{
  "n_groups": 4,
  "groups_per_token": 3,
  "vocab_size": 8192,
  "learning_rate": 0.00677,
  "max_seq_len": 384,
  "dataset": "wikipedia_en"
}
Below are experts of layer 13 (counted from 0) of a mixture-of-experts language model. Rows are named router (the router's row for the expert), gate (a neuron's input weights, with its number), up (a neuron's input weights, with its number), down (a neuron's output weights, with its number) and show model dimensions 0-95. Each number is 128 + 32 x the weight over its row's rms, rounded and kept within 0 to 255. Numbers have three digits each.
After each expert's rows: a language model's description of what the expert responds to. This comes from a sample of Wikipedia text that the model never trained on.

# expert 10
router:118160166149102104137152142139166168125108118146153066094124134104116104131147150105173151172151136041112146110154150132160135133136071104141045154138120087149111109115112082118070184133079072163167118112118117139116146158086049167080088189105155108071066153097135110114117132110165081098
gate0:144154215147101141090123115095121159091120112124122130072115165129128133096136099162124115162138143115189131149186155066207112106134163108108123134125116082155093095160174108112102097133136152145161135165129134108153144142197101112110143087077152080139159085190164100119094151104171100125
up0:065085126081144169203134114188100141125132113125101168170180070144145044138113111158091130153137197155104093087097071142081062156101129135177116159126095177126092159106146143176099132113164141110070157108126130098139104133101176159152131107183089138209136116106178161141109165162063145114
down0:127112082127115159162080153161064065152105107090144089176160154174159120083099160169083142120062109157047112099134131136132139129159108156155117151120123092127109159083160074139142141118134142107198180144118090084149128135151129110100082171096105174157142169134175132043096119141062170145
Description: Stems of common verbs or nouns that take an ending next, such as chang(ing), contribut(ions), perform(ed), pass(ports).

# expert 34
router:126103168200150123092143109113172144114187112125125062093128080119152093140181113108116190147146158107148182137134146169129117117089119175124086162117095178108162176155111066141173126113163116118155140136141135108139117122136175137087144108139099136134193107151139103134103105086186146138
gate3:140124133145085156150161173117108137188197153038103072159121072100130105096091113138153118146076198090085088106160128102114199106097173093153089176099103156164117180155135095128107101085106135125128166112100158118135126089116137130123132104163108134161213084116136132135119124217162217137
up3:204117131107170101078134154119112144072090114159177145173114159113113135113101120108190157085089070220109131114120134132124121134126164139123170126101141045146141157124185121169116158169108175160171084169170087120129112165093136181133157092128096128141128200124149105157158149079072128160
down3:210117127107152107177149149144095126166093158127201044150114109093133155118168163198161164113100110094097123125146088134150184131138118065137090172142093128112171134184144080134139128189130085152073159138118124126145189119141129121071107146127153117102076151134074152102122173172155085100
Description: Nouns ending a phrase for a field, art or occupation, often before a period or comma, such as politician, footballer, enzymology, literature.

# expert 62
router:119140093149183179145124100137139159167095100107110160173142103135156139128178135125182073079065167170093118143153169144096089137122118149094220095078065131100109114137071119139182171142119141203179190117062129144095122084066123117154168071131163140166154189132109152070114119152142172131
gate3:138179138106143150124168091123057136167128154185119092116137115073137132101169079144119143159126155110139129244208154133151102194094156114127137132124140101135158138126172191098138173125101189175165113135124102140143105105174106113080095141099149088169138124129130142175124156098169092158
up3:135111178149149080099142151109160073160125125150104116113127101123112098142136137148120089121083135113125137157063107084110158162092129131154115124121060135149136074113129163073223068142157155180154136117144126171050105144105149134130190161124099155162132139156134146133093115215105136122
down3:137099102087091199139108150151112163157162117100064171091181157186127090064107053102149156076136124134144077120133072064173094118115148157119072148096096143139163147125115154110125163138048162091143106147163107172145077150156125117094075148091127146099122161175130132151173094105065100143
Description: Single digits within numbers in tables, dates, statistics and citations, e.g. climate figures, populations, years like 1775.

# expert 28
router:138097148160091156088158099173155169135129105207086106139083135134141155115082125186174117146149140158151183132121101093090121124077102129143132150126114072073162133123121155133160105149098194130155113118150121157138155166101194118127168165084147126145089172093082131124126117138155160086
gate0:169084096147153189077141149143109141132123136111160114127096196140056166115173182153131124112114071170118116044111114113156184106115088164143085162113129151094147124096124121188090103111096143134146128164147130154073155210117093122058112139091120135167108164077154129141143098109122175132
up0:137089126157123131137089132084101092121092099108115122085103112169129122080177137125129102094181129139121119088108163131104140134158181111088184111189134128175165113145094117143134124033134112090110165078109162165097054128104126119139086175095123161121171104187089085155067137090152126138
down0:128074122126094154112072154130096081067090175172152172125108142122202111100161116161104119175134111134098093137133156152066110151138118104102119150096122114072083151131104126089116122112126106102151131171132086154126164111096119169056131126067153086158120090132065190105092112183125106140
Description: Nouns for buildings, places and institutions, plus field labels in infobox lists, such as school, church, station, Opened, Public access.

# expert 63
router:169137075135110138102121193138171094110145118094165088131140130160108085139108086169155112123138084164116137114134117030137151117167215129167144203079087214141109086162119112108094124166110080164119095121101106136143105135133122142161172117164163114144119072150118144078125119160132103142
gate2:166178164117155081127135117111160184141178142098091081150113113100117107129182138111155149168147124119129111117141132055141187090142167120117108138146135112156136091125111178058122178105152158115155079110161149056099158128161146115143159206105158127128189107105168157054159121189091093131
up2:184079087131154190161125155102129090059171094110169119073117081115136128149055128176128174110137084176133148117101129185115121105112082134159202140143094119112129112113148113157163086165180097103132155106121181152114129146062092145144140088054139186167036129115084149189172126132147155139
down2:162125169187079157119163064041149183149102145110132088102078061161163104124121161111135109109131190166164146125179198104168132110100101145097141127131183139159142117147081083142109112150115134114145183089146181186134124159136132086151142126117102151166104166057199134135120179076173139102
Description: Single starting letters of split words, mostly b, p, d, g, after quotes or spaces, e.g. b-itch, p-seudonym, B-obsleigh.

# expert 21
router:116047138148097120175130153137098114128119114112137121148091157099124118129180107166148195091162148133180150100126129183154096071087182180089164142105103147144073108151160142091142089123080153192179154131121075124124161144113137105128121174163138162109167159108138132145164172086104176085
gate3:143076138130123157178131166166111182092098112110132167150110203156159153163106167131110124168123094088130100156135082125148145150094109129099139171166130180176125140148132077079123089159190132071157117124153158043122122091198115139093149089187109160188111081128135177144116162111172147071
up3:188107145152100145175154138129115174109110109140119149130075161184130179176124127110122095126151142079128144124092097152142105119087162079112153093159137108130154098121097159090120107080219205151132118101186137098172151117132118126120133028207142184112108116134156112166060158148129105142
down3:130106147167114210162171117106149145132123117086117172124151080167120083075118118094039137140195104102069108098168172155144155156137122145141137156130101137178202123137116142158110116127140106161134116144114164167154165114141076112089111102123113215186149144175125113145131119115138142081
Description: Line-initial dashes, pipes and colons opening infobox or credits fields, e.g. - Born:, - Directed by, - Species, - Phylum, Cinematography.

# expert 11
router:166119156136136163183130134062073107107193115116132126106139166165086138067122064094114171182144125099168101141103131125134125092196155098214105186191087158121169142161148108148123127135144136132176153151099125083129117136122116073103151098077183138110167154101138128122083180133106132140
gate0:101145105184045138161095153116138111187183214167147141114136154160109061152139147131227141073131158129117123157100114092115097145133122169107131093117128125170180132089195123106171144113116108137147130063093123152137116146093133128084170148132145154168100120120158142081143131101175142098
up0:133115142088136105123170111089117197141112142159132101115146133151171177121114151121078093116142113114152177174122136133137152125146147088117157128161112152089114194112099117100107109164113117152083151147146128080141095136128177082060066131150141155109162094118074127200148149093142099146
down0:113136178101129182127094136175140133098126126121129085109137125059147111121152126027146114097083122126107126085177111123119106108100157113191124120153100154124176152123109118169165116116150169142196131095146147170179172143097105164116143138122165119069072111145163103146117169147086129116
Description: Day numbers in "born on 22 September", words like until, during, since, born, and commas, of, in and table bars before dates.

# expert 37
router:101148155148060050167071153134075171159110150080122161128072123158149174166126052155134100152173094174107115132133172072128067098168092136098127097125129175169167132064127072149128128104159116136111132127112098100114127102118145165112153106094137150169176119109110159142143109129070103167
gate3:138167159188130120144105150178169146133128116041118118083111207182133140139117096101071152109160143116099139100137107132159139137156080121061116135154125115171179147079131110145101147165103084141199096105107123090167093109085167146133135122133090089094133150146163114148177125100133120156
up3:173159101096117163107146126101123084136132146182134129117143067115131137124130158112189139138084148145076140141159246158143138077123253100138138061133116135137086116170094118098173145134149137144086113153053120186195118127159139113111126128132103120115124135146149119104107122167174141078
down3:098037091046115107180129093037110123145155132148142118075161162134155118093076147137130127095139098061152108065110108112088149133134112115180129100152091121122193084154122161130085103117096116144113149137211157174065129134151093119083143130137198137140134117119125126134149161069119064173
Description: The leading 2 of years like 2006 and 2021 in dates and census text, plus digits in coordinates, table numbers and population headers.

# expert 9
router:116193157063146123097142152106089155148150200111145150085112134118154141097092134156099081111101097116117124163139140112116128123162185113166144136110132158103113120155095122163105084195128168130117052089137152107153132102153122121087094119095130134110136076120144097087094145177077184116
gate0:104137152108111071119147127180132096119116135148151195072168115146124172097099117132129101135086065075164127137103104119167149118171117158110166161110125193159073165132066111136104073174089123186107157206159114078138162164158119146128125170126147144092106135083115173110143175091070104093
up0:160152071072150157141084181150192095076077121153112144118125189122126133141067146184106141108093105140136182077150139093149069130171108202158071117096180107149173128151147169140162156111122130128120153112057135172129085144127131144170101138134111104151168168132069183142160156150155175110
down0:147201074113099162125168068161118133151158117139132132132133146162160107116156140168153196104116080141165094124108074087126184130112101157094225110141119185128141118126153128120149114136127137134159119141095178110156157123114140097109065156125138057099150105166115092137182141147086087168
Description: Sentence-initial The, After, However and phrases like that the, of the, after the; also odd pieces like Record-ed, T-ed, season years.

# expert 43
router:087094105099121094129148154104197073103144166159159139132143108125123150136136128191175068161042159185108124103154132159150135125105116093088116095107136126085111141159123153116085134109140153140103140099130160142133147195142067123172098125103148107102125138076146157090141124117102111142
gate2:089130071173183113156181165131047083109115123156098103144150132147128118129138132176155156143139141140134172083117142126146152133102132119067105128099132132167112104074093121088062057080062190206117112129149157093143160093134112124121177131157120117144102081078115140127098132052024128139
up2:195134161080106103149129104149134121093154136149201169103113058139128166139180086107081166119163156164120133109142117147161125143172135147067107081059121121176138081133110143116115142155098151096161085173124142159118166118158066103082121136109101116111157077201153111060121094163151104164
down2:117152091141093151159161105143141117089135115105123113133102168163172153089138144107119122133085114137109166091138169108110107106137077114168148194109109133140159159117124148120106122130114085144099174117091192067146103125125152072130092210094145151127147113148128169107077164089110113173
Description: Early stem pieces of longer Latin-derived words, such as inter, rel, indic, impro, transl, and el in believe and welcome.

# expert 1
router:170090138119064091140147076075149200100169094107097115151134143132113136124108113107111172131148091118206078211130132149120123089097179140118112103149149133144183114149153134130134117178116186136161124115191158092133119081168090112100162145102177083100161190157137120129098159080110117109
gate0:136118163149129106128182144123124144151070094118107129170075126135117103198138084123114116144092130138143153108137127157184093098124120066131084140113179114098153121129095133126082116135170177168120126034057143171114104104156107116191170158147093102139160165084133129148156151128090095125
up0:108129066094116159070113115131151110108153070098109101183110129122081129130120184154104113177095104175133174201153110174150140135074157106127128114150164143131134150192116119112151089082202147052178131112111097136164132130100189147097088134207114121096117195118121076089134185138110217133
down0:201130102151142135103106136145152081132196138069148159080111139135162145102159156140170099096155127130145129142137093114161103158106138140093101144087096102125131086128185182123088062138081131153140118166119146133069150143152073121155145202087137055168124136108109134075146105093124104105
Description: Function words like to, of, in, and, for and commas joining phrases in running prose, as in due to, able to, point of.

# expert 31
router:067144113088141119100167168091142110181077141148140186168160079109108153124137189118127088159036117114078114140151095106107140103099068118152163198146140120137131079139124168082156155116151160107164080117123139172108087173115174181151147118141117108115140090119181090195100134109170124138
gate0:158142125113141104109088128143148124184105132097139094123174148106133131105134168102150133117149172150148066121120140095178071066173100109063090093111113111070101072156120073138141119116111115151110121141112152135133135134133159162087171135171193110144209096095044092178137121178078084077
up0:161077148129120123124118139189092142092141101108126082076145179176075145156126110113111104150111128184106119094122176123155092103111081151101182116135071147107164151154173102082136121126219137140077098182105133140125129106101164098159080198120107127124089114163045097154110140138082172075
down0:146178154150087153156102129145136123122166090142088158081104091141139050157096131128106159100120098097090101118194165153166172191117116116133170102115140111094180117216116162176129075115117123124130126125115149167132125068072090178133135135135106183139146104203100090138185120035138114178
Description: Short mid-word fragments, especially h in greenhouse, beehive, hedgehog, plus starts like stat, cor, wh, veh, man.

# expert 44
router:159119096095080081121107127057101128133125138136154093117152132161131152097129083099097114176123105133147175125090144105181087133195122139141184112183124131161117153161142147114091131129074136156176119136168114160182097076103146124101117140069175129114159175110133114113138102088079094115
gate0:121061153124069115110121098133097139114140119135204103189149132117119073115120191179118125134092102149155234162126139127141124169174162173104135139097107108146127121151149173129167061108046090191162115128165142170172050065120143178112116163116114121112087143066111137161090088119153156162
up0:120101106097080094084120137148128126154109155123140048131101154155116134082125149148086121075149139162113198196096096166177139127169128160178179088128145132164102147128173122086100103108134141106211134145132155136174164101092120204136090139126126173131144113135164078141101098170118127174
down0:154181087045126151143095174090155144153118111157114110122163092167100172109068115099143117126100202125106131208099106208164074170091114128087102119146145136147093123134071123139094154116042129088148117132158130115138097078096167176152091138127134162085149119140178113113174110151112077103
Description: Prepositions and punctuation in music credits and releases, such as "on bass", "album by", "with his", commas between instruments.

# expert 6
router:068171130122110124128117161084137129118115149195104106126088155119112116081198104096142118102150130119142143079133120111113133179145133093131142062151166073099130145089141157138165145149188165143051204113157048114102199145124161122112174048168105109104149136112140126072154077125108090124
gate0:123133051111143130085171121150110111134047212141160148134122126192153125175061067165127181139114164153138172166064138131122160122061108125163083115081103135110149144077171080139160089121129133120133112093075145105147183164121123104104196119076125117092140152086139118124137180094126094137
up0:070082175129110077029165169112133113122157139152110146121187072173079163114094136144154091062141077163207111100133100134074157148128122168098134149109142130146104139151114135065141124148138139102128023114102131134120238131135136139122158139169177145131206161143125133104114114171076118132
down0:132127084133084127131109084143199136113211131118135170125155050152067139112072124116143173116145168112115146134105147114141087214107084155134117121124152147175068107117099101126086103139105127106154150084127174176111146102149086180114199156158133128138170180108103101155100152133138118117
Description: Tokens for the letter F or f starting a word, often after "and" or a table pipe, as in F(und), and F(ragrance), | F(innish).

# expert 60
router:113160183095116167117098169074165108178127162135102150130162173128154152087125160114169172168076100128112090100170064181060115089096128103059110165090166153117056084152148161189173173096206176150115158102118072168083135123097152154214166128146092147183140111159129130120169095098105105161
gate2:158083177219132137147199079083080137124156139114159161082122176169103075153157153145091129181130129104149135115132135118187158129091201128156165165138074082166178143183099127121143091102105103112136085132171121109098096162144156069141114110116112112123136080113125135101149108142102132098
up2:136175110217096142119128135054124166041156129108126115073124124135147157155174121095158145167118213133112125121133125111124074148111116141161114144126122121122120098121046137031094101109163139100137134113117166136171094117167121132120166130169115140119076118113122084023144135109096121110
down2:166128110144139120081157069172173124145149165209081114113134095105049091149144189168172049119133158165054114127179115169064136154100127097108085131162109133108098119074103153145145124094112133145173140142120174170137097130172183135124117164115102101101140106135142131107123078086141135106
Description: The pronoun or numeral I and the piece "it" inside names, such as C(it)adel, C(it)roën, Leopold I, and small table numbers.

# expert 33
router:182101170165077109077191087130146078102122158099094168104142104185151118169151118101087183170099108157136063184141094149152147093136137177166089142187170095168171138125146039124072094130108082138138076124179160098098123156177141134111142169177107047088092102129157097137141128122088103120
gate0:134098083109173087163102155149112093135199098112134117117170188156106134139115092075126138142140117145115101153129130072092114144111194104145079127107108137119097084112130134046146131176086107123136103099194114152163155125167096105148112067191164114161140125078111109168081083166121109159
up0:146127131103145132148155160136148185109131143123103135134172150113120152077077118110142123109152101145087139162114142176141107146132185131124103118079135142146142099090141150151165140160115168175137163120148161147189129161123111142115140106160156196134126182144178094107166103162132109178
down0:123127140142133174113096156134139149116098066108184184149170075178126141124126118146105110100171184150091117167165141158120163094111144097109147116091107110156148114069070189097114107159107146171147152114153139149119132073145106121179140139127107122174180129161144146127113094140166052108
Description: Plural noun endings and group nouns (soldiers, members, days, officers) plus would, could, they, often after numbers like two, several.

# expert 2
router:146095139164123107090123120038063115192165129062200114155186200099117096105107117151109140134097057074127085127158149160151150115152197174158147109095135163179146117070150117122107139158074136142146083161138180119100131122111110147128142131057112128101176110104091121166105168169151160091
gate0:042158152111105128120127165080159093104170153096139117106134127177158166102173120127094105139123164095150164162129143169185123135100184113142140156174081084107109120145141131160134088068061141166171113126136162162140089131123116124148098144134050155105114152164149093175121124122040127172
up0:171143099122170210079151079151164187151144066088091121140138154082099129064130147127107049139123092130106098176101136127176123187138152119131122130167144129129144142109203165135223128167164175127178156145160111105137124099103073135152077122095114099178131094148091128149112107152149088083
down0:145099161114170125104135113130140194144125120119158141166105153138123134117053152196132118106189146062110072098137108147134132138149088085039130125075085075140136160157126121154162127093082056129093158133128150129110156148148134107146111145088123177096144147169104148143138045156096146091
Description: Tokens for "the" and merged preposition-plus-the pieces in running prose, such as of the, to the, at the, with the.

# expert 49
router:166189104128171147128132083162174147108108105147084158161098121110130115128098136105172107112094146090147088103133140142147129112131142191176182189125156062113092122099129124118121127165093128088126186127134057120206063074180099157126073093075132171125132134140128168170086128155175078173
gate0:135133161112142118188145162163179148189151114154089194133112136114194141180059066080082164136095161078098146121088081081153178165089115141116144114109121114114118124061084094123123157170167091160155114165150093124114131107156166149131043226111143155121084135150121152193124125112149085109
up0:095143100138078144138099165142100119150081124119099162152107150095169133099100132139106173120083101141119147085122163139149087114117146178174132086138140096181145080169116112153198129178169120227115119182097159085150180096141143129079144134131063112092119168136183152095162138105202107131
down0:102071095125102123101113131131122181164143111132230150120075134107123103119102234175127187107113123112112101100120146109093134167131181196143145130116160139124061159122134115133166178103147101161139118108096104100161108140183143084116110148141101111143158138156139109154107096147206123106
Description: Subject pronouns he, she, it starting clauses in biographies, especially of athletes, plus table-row words like World and Team.

# expert 40
router:113157132131148111190147157086088114068114115158117143117145156109123158125099130088133137103152088071156096126160070112111159122109144162104165113129120207097140152099111136148140128191093078177131062148115176123095132138133116102157083164166115174166086154126178097090132130101095066145
gate0:114085128162142115148171118108133124097135140150155122140167208145140135144056104157150151083126151092083144174109136174111183061052158109135130081144063192135138094071113080142128086155043137158107041151163157112142116180134130147112117173125163171154115121104111147125124129103142101077
up0:069150155104117097194166147135123107155128070168096082129134084166168115122111123089144123103144118092156148214084127154145149081126121116128149081117136154119169163102072124117128088116092158128057097088167134099128081203181064104140116159119152142133142126093160152083104148105060105081
down0:097168072147118155141103153186066130091111074098085162142161153143126129147161136111119180145149114174114042238090097102118150081205130144102083125118177127108126088113125094151126062135116136126097092078095136165114137133120066075139102171148090108124130143146135128145146089104113120147
Description: Inner syllables of Spanish, Italian, Slavic, Arabic or Indian personal names in lists and tables, such as Naz-ar-io, Al-ess-andro, Luis.

# expert 52
router:135157134161172160121157155109105142119148157142139112049079125177061116112141080127123144125098148071158140153093107112104185127167169091179129142185166131142157147131145135150116117107149125113091075112104084069137122164127117103124137097112135104110153179130125184124072133104134174113
gate0:162152095155157167136115126121111203174093129119050072143136135068094113100164126136138115136112126130192131150113089157143085124150136187141118110152141166159150155117101170076120108120060143098149094175191194163137149135111151148101106138117119112116130162112121170105163099179162083156
up0:106101122152127093161163105180090111129122109091111187090179143196094080126169043092110056141134122055131141137149106137118068116109143165089134115108131152108152098124122175132148123116109126125108166173136160125159180104177125154109088114181125074133126149135077117111179155136171080108
down0:107112120085138141092146122143107082147156122110099105097108190090081169144119139123072191089144185171132104094145132108207119162088140078136132158137163140144156116134126109186076140087149159124137085117125115076081032227182133187159131106174098154145137132199128145084097138125175138129
Description: First letter or consonant cluster of a word or name, especially w, W, Sh, K, often in species lists, such as w-itness, Sh-ields.

# expert 0
router:136132115092161092119176167127112109117114122137110135144162137198144133096175111098132123076108123173145093090069195158066107170117115143119108077172153159151175128106098175144101160134161103106106185127162133125115148127141150079212200137107097141171145138144115126199099133147117154115
gate2:119109113077104101140128104139108127154153159104174119167152116143140133148217113168038159102168135116178138174174087124150089138107125144117061093114192152145118133155156105118099130135092161128103100129123149115148073106153120120191162096135122110093132213206151130124129122153129131124
up2:088152129105142093196124157114060162082162189102157118129159070122116184135148098114123117152133130175133155131180106110095128098068109148108116143096163167138098111110126147116094101145076109143203146143138149161139152138133105135169117123203152095095062144167095151077113091112156155094
down2:091070121113116117135105130163154119107187148181134144108127134135153158138149117095131162162126175044218088117102128077105090146125105120192109117151157136183157091114094166192127154124146124121121138134118146124162129091088103070159132175114100128105106190175125140114151122096118168129
Description: Short capitalized opening pieces of proper names, often European or surname particles, such as De, Le, La, Mc, Re(za).

# expert 26
router:110120108085077163111154079128122184161087160119096110137132147166141101138152099144157107125160117139133089122184147113128156130149117092111092101109072136167194116116107089155061071107076103171133174106173112142159128118164136130165170197105126103116115162107105189149153187110123094079
gate3:140098061103072121119110143137104113130128157098057101103134113123115079166151124117119107115103133102177106116190085104129123104143124164108098073149093154159113095159106129132081137120142115102145116077127152143096101160113108130039152187135124177160130122112106148074112143155115188148
up3:105081151082113190096124110189148155152156120133189139140105133187099193096191107120143120126117180111127144190139151125099134144132103083094132137110148113100147061133104127139098123114151164150138110156100130135106103104099132082108134144085146108111091141141112116146165134149141144185
down3:134160100191148125197116115115115100176079212120096184057192136116128168143115167110106175130142152169082112136108145091141123105139144179102132113148114095137175135157146133093151168144127111072136137124149067102121057134136081110128151066092145091149043149136163147172122106139126140149
Description: Tokens ending in a space before digits or words, mostly table separators "| " and prepositions like on, the, with before dates.

# expert 27
router:139158110119153127131117084119128041100107159136120155072107062109116178119166162090118080150147078120099092144178125155135165119095095139175102116098084134106116086096083174162106096099159184153126135114118071142150139088095116142153081121093081101090098123156067129124198142174107113187
gate2:148176129115131116141135117153094139074081176118122174110132162152071133082181125074052169117151209138142095117114113126167113082129101163177160141157176104086168133124102098114162089142117161154158116131158176097106107166087139154101121113133115145123174188064068158113099108078151114134
up2:095153142127127121086053129120054139132074106153141135197112144149148183100122142128135123101081133085131133098141097108134110192140121142097141112135164103091156144131133137133131097158105147102176134150169114104124113112065156162107072081146037149129152123114141121155090129141174144151
down2:116076129175126105106128148214176138108102092112098101121150121149095104121063146111181110165066150168163065212131088112155078166098111155141155147123149077078190076149166124134125114132128113117142161174135151115150085145079137130130103095053112164133119120134124065138163123095093100127
Description: Word-internal stem pieces ending in t or st after a short onset, such as sett, consist, writ, cast, list, class.

# expert 55
router:132140102111090140149094166173112135165104134132095113109074153144113192139134126136152109096142113109117191085059134187156141157170142107123117128163178097157092129157141095177094166126093149062100198160173097135115093140136106122159143104139160134100139190124065219173116112166106101158
gate0:081101147077078089132151089176150112093153141146170166088087102104150168126166084150150115101146092151060170111158177136143163247141151173124117144102154194208142113047142083109168122177104116144145086160135088186130169058087134152071126093102092130165101150120102140190120151119126110187
up0:115141116180177108142065136135190093109126104132125130113072088143161082131101148092139117090156147156129107125128139193070101067157115114160147172145133118123083168113161130169115162153144127143101101153160115166155111129135109115058176144154118151106158130147098081153151095177117174104
down0:088126160103119092082154176161112138114151144141085107117177107166140079164114084162132170161121128087124145114092089149110085126058217146096086194140157080107132114137080119167127082158178176157042100093108090129121133108101115093123160078104122149138131152169041115157085173112096155136
Description: Capital letters beginning abbreviations and country codes in tables and lists, such as (USA), AUT, UFC, ISO codes, InChI keys.

# expert 39
router:085118100124162104157074114152087126140133127148150113124121126164147077131079162156094163105150125129123110082136117153148143112116147185133105103154132099157091107152168090093102146131122144106090112163104167108099139153183121160159146195151140049122217129146123175154127111164149088144
gate2:058075123143153102085075137113090120172107175144143116119122110121189140122135099122083143183111119058157170143077141091091131130164119097087115104100116157088161124157130086119126162160100129158140139131150161209148131098154039112119067162111191099073112226128162130091163105138163134168
up2:118067153133190116154131131127138111154119180123103163142136122147084112109120163139126143197184151111174122126171091109112089102154124095078072092093074156034127205104116128077132144105124175153203168113157146139119160070105112107154113078144114099125148079105149151107115124150109100163
down2:202139111118088134159131148183151131163117123142150132086116124146120167143111082110131129113142097172119115063166170134070108135116178085153160071146119111116067133149097123163072099085103118117136070131172126105138089102111146145075161138120134097072134125129150148183162162141109097137
Description: Single capital letters starting proper names of places and people, often after of, comma or colon, e.g. M-andarin, H-ims, L-ondons.

# expert 53
router:122125097084065136096090162198162122088150117150106142143110142155123114152088177166078118121117143079157118066145118149089069114123111177192134122145123102146128156154138182099140150088118126166087129158157131175093117135082103116124108141106138174108125089135171167098107127166151118111
gate2:137047156094155096153155143126121167078140159092061104163174103117162112099087084127163116112125145141107167089113136132163068134091196156093169128110149150115125137093117109110058146114107122134166079139097122104109085137162145153118090086107131080126106152121092159118116166189199108113
up2:116134152211102143108092159083127105103144118191124122111158119156125111075170105090073087157103102097162148083131110094142128113159096125129139168182104076049137104124153149167079130122124140122184142099126125138121179123113115118107167107124172133201073120114125079136068130106127116067
down2:077149132176183156138116111135136119148185160099109107116204179080140082145102169140148168086163137125085132144149131127095176202133154152177097180107146118134109103141136160098151153132177114107155144145126150085108087170127196121105176161140143080160138136029122099159165102102051062090
Description: Opening pieces of words like con-, pro-, ex-, pre-, sub-, An-, trans-, as in constitution, ex-pupils, Ancient, transcribed.

# expert 42
router:166108053118158154159124131173067070171135135114154095154137078118148135231102104057118103078153122123140105115148152159131173128139161089130083082140161091098088125181162101195176100122146148122065107084108139107092108169178140197153175131095118145172125107135186181106094136103118147133
gate0:117107108103157118132144185102061118100102083156103143130138147100149214135124100109162141166139137121220160142115172123083120090112085123093192153135136181122114161061097180127064117190166197113104089153131106108129100180110126152136150130142187088141097101236139119154077130139051106137
up0:128136151138077156191120091132171161162096030175126096147102103135173138144141123134110125130120183109091075097150127118099162119044116133144128110173147127088140106106063152103100134099195122123116133141169148168128087124171143121091131111114147171174124125128149091107171121106075162145
down0:143133155102110132098107176084088183142116085098132229086166111108179165119162097131123129153126077090083233118132154163134145073181163158154093139184148101040132151138152148101126127159134084104106116166125152130145107100122152167172162113140156113137101108153124087151135106172124131096
Description: Pieces of IUPAC chemical names, LaTeX math markup and technical notation, such as backslashes, _{, braces, Benzyl, amino.

# expert 41
router:197152165182108143105063190141105167168205103124120151125127141113153117166136157168112094110098082114184137161105177177104178128083115106099134130116115084119064141106155160123131060077129156083107095092097062122172145126148071115149121124186130098132141142125174119110141108156072106152
gate2:133089183101125130141127207117112110106114137092139094154121118169092156140128195097099124128102125129158156124154170128175183087113101151110061159141141105137173084153110165137101151159132134114113148154096188159101173089116144116073121075148116110101127186085158151147153095105092155045
up2:115077161106166174148114157123101072068079074125100130113164093137084143160135126091096133159096056163097072141120147132085180120082121163052207101170187114132145119109104176158061109070143109103197072138186090184089102167124145119107166132176169120112152109094143137120119144188109092099
down2:184123171110132107116155157150155046166175130068142108154208163098174085137160089089149165140130115148099084131114147156189095079081156107088142151181169140120103119131104185081107147132151082133105176132139089113124151115179125157123164100111116109090068095100122149132169156176103118119
Description: Capitalized word starts split off as St, G, J, K, Sc, often after a line break or list dash, e.g. St-ate, St-eel, -st-ory.

# expert 16
router:150130176116142142156169154051137135076128108124163148174140109116120099106064172115158168104135111115084145168118128127108132138093104143125071152100064139117122099124113094101146110144167150195088155141076178105116140108127108164101095161099181149122122181137157116067137138069123150148
gate0:110115152158129133105136174115167136148144171173122121101073135139115105141124131104097128132123129099165080154099140135185149114127115146174184178178148147108091173175146107131108074181194138074107181150140086144128131141122046137111133155103131129147151143085130116100145107116093106119
up0:151148154078132171163099198109141157125134103096171066164078108115088094170115083099141074148145130125145104122098135163162186084170195129139098192189087186127139077084128152141117121136200150091164120111104121131133152097136094089066108099129164085163099114132114127160092108076176195141
down0:135088128159134123138103132093164175059122125153173114116115188146150100153157188146156180140165093128065158165090174119123147126137116163124125188128121178206047126148113117164123098067139090152177108118185152140076117124150143101157145096141094124150084106140127153089133160157159116143
Description: Middle pieces of learned or technical words, often after c or al, such as tuberc-ul-osis, techn, regul, olog, struct.

# expert 38
router:134115155146079091121125096133154121108123104135147097160134119161099118158202090154061197161144132136125205109132088159143138092135095145154078191089120129085109160118165088119069061153122143136209176127185124101075148175132083105140095115116149116177085136135138122216161127150158128141
gate2:149084156106122124144133177087119121120136072125146089175135140119142138139160102162084167130107112079136178139065116132147113118158102144151099167141099147072078146084124151155109129205141124167183058099109161176161224179057110164139066132136092167122113151155117117178139112080104076174
up2:104166153155083096116107123117110124107090156083143165090117045163125178157097161127136092102089160114110137191135123078154110138133197122107130169073108103090105073118137125091203112104154188069067128067152118097103100118176118098079127072128160123163103122207135107091128194174131154117
down2:163140074086074057114155110179087110126123119143150137058103110142169199104046138085102121126096150171175120133141095179161212172111143099135107150145136140095104136115059141112200129102093062085141180095104114062136107141140127121105143082136133142129117199077093112125158192136117155086
Description: Singular nouns or noun endings after "the", usually followed by of, e.g. appointment, departure, production, episode, album, agreement.

# expert 4
router:127133154165198181104099093096173147145152157098099092056148096124085106097158085144109153184169156117103128119103140109114155095155142073148087159157143141165164097111136131169105116096174141116161137096119151092126127131124090109115149093067133068089116111127131135111098160122157166052
gate0:072122140099138104044165128128082110143169107123157122110114150185155102153124102151144143175145130100102132151117151056166155083140200127086120174183109149126107177113085087097116156155100139129140096121092114116103109133062145111115192132068145127073112093156130149138146162119149142143
up0:160134172128054080125163163127146094119122152169126118161164167098158110068116187136106101130107139146100066114162140103176113087111097166116255146109113181120078106096086141102114151114086130114116164150172110137151207129123119139135168206103147196090082086165105092086177099128061192149
down0:126115119036130119125145173174146138168114063131159191125121147143134142129146185123155096143155101145119130115116135081136088162151123103130120060105066150078164085140137113133110108134165127173125179091111135115086133122139079132149089136122103102140138087199097089153141236182113128127
Description: Nouns for posts, bodies and honours, often after "the" or "of the", such as president, Secretary, member, Ministry, Award.

# expert 8
router:088153134138138147189143082182161090205111125078106161157073079119154184122068130122135071073200118140115080160149127130152164142117157083143110099140178062110148120145101123187093150108155091122088057117076103179096130102156111145076122145167108130142164128113074082172156111129138139151
gate0:067090155092153121104180161134175115102075119095182162142151132173150169137101110126097147068179122106146171150111016148120122133152147153163140091157168159195128102195085172126133108146093127108169143157145139156116118146065085063070116127118149123183140145116134153118139087097116131097
up0:074093164106124133161120134135139099150098108092129114127110130127098126114171117168140151151037131167134090124144131112090098128112150089107175130133135131113083104084165130166137102080130165048121098153078170109128125174144103110164082091111099152123122099094155091143104131144093157125
down0:138107131109108060118076113128077154161147081069147110112100114122107054137111100128099125136170133157118143068194176119122104132071129138081160148164144155099115149131112105134133084153134094119139029108148139099085143125121166156113116126112071151086151104153155145113099143095121157139
Description: Letters and word pieces inside Slavic, Polish, Czech and Nordic names, often with diacritics, e.g. č, ž, Bol(eslav), Rad(wańska).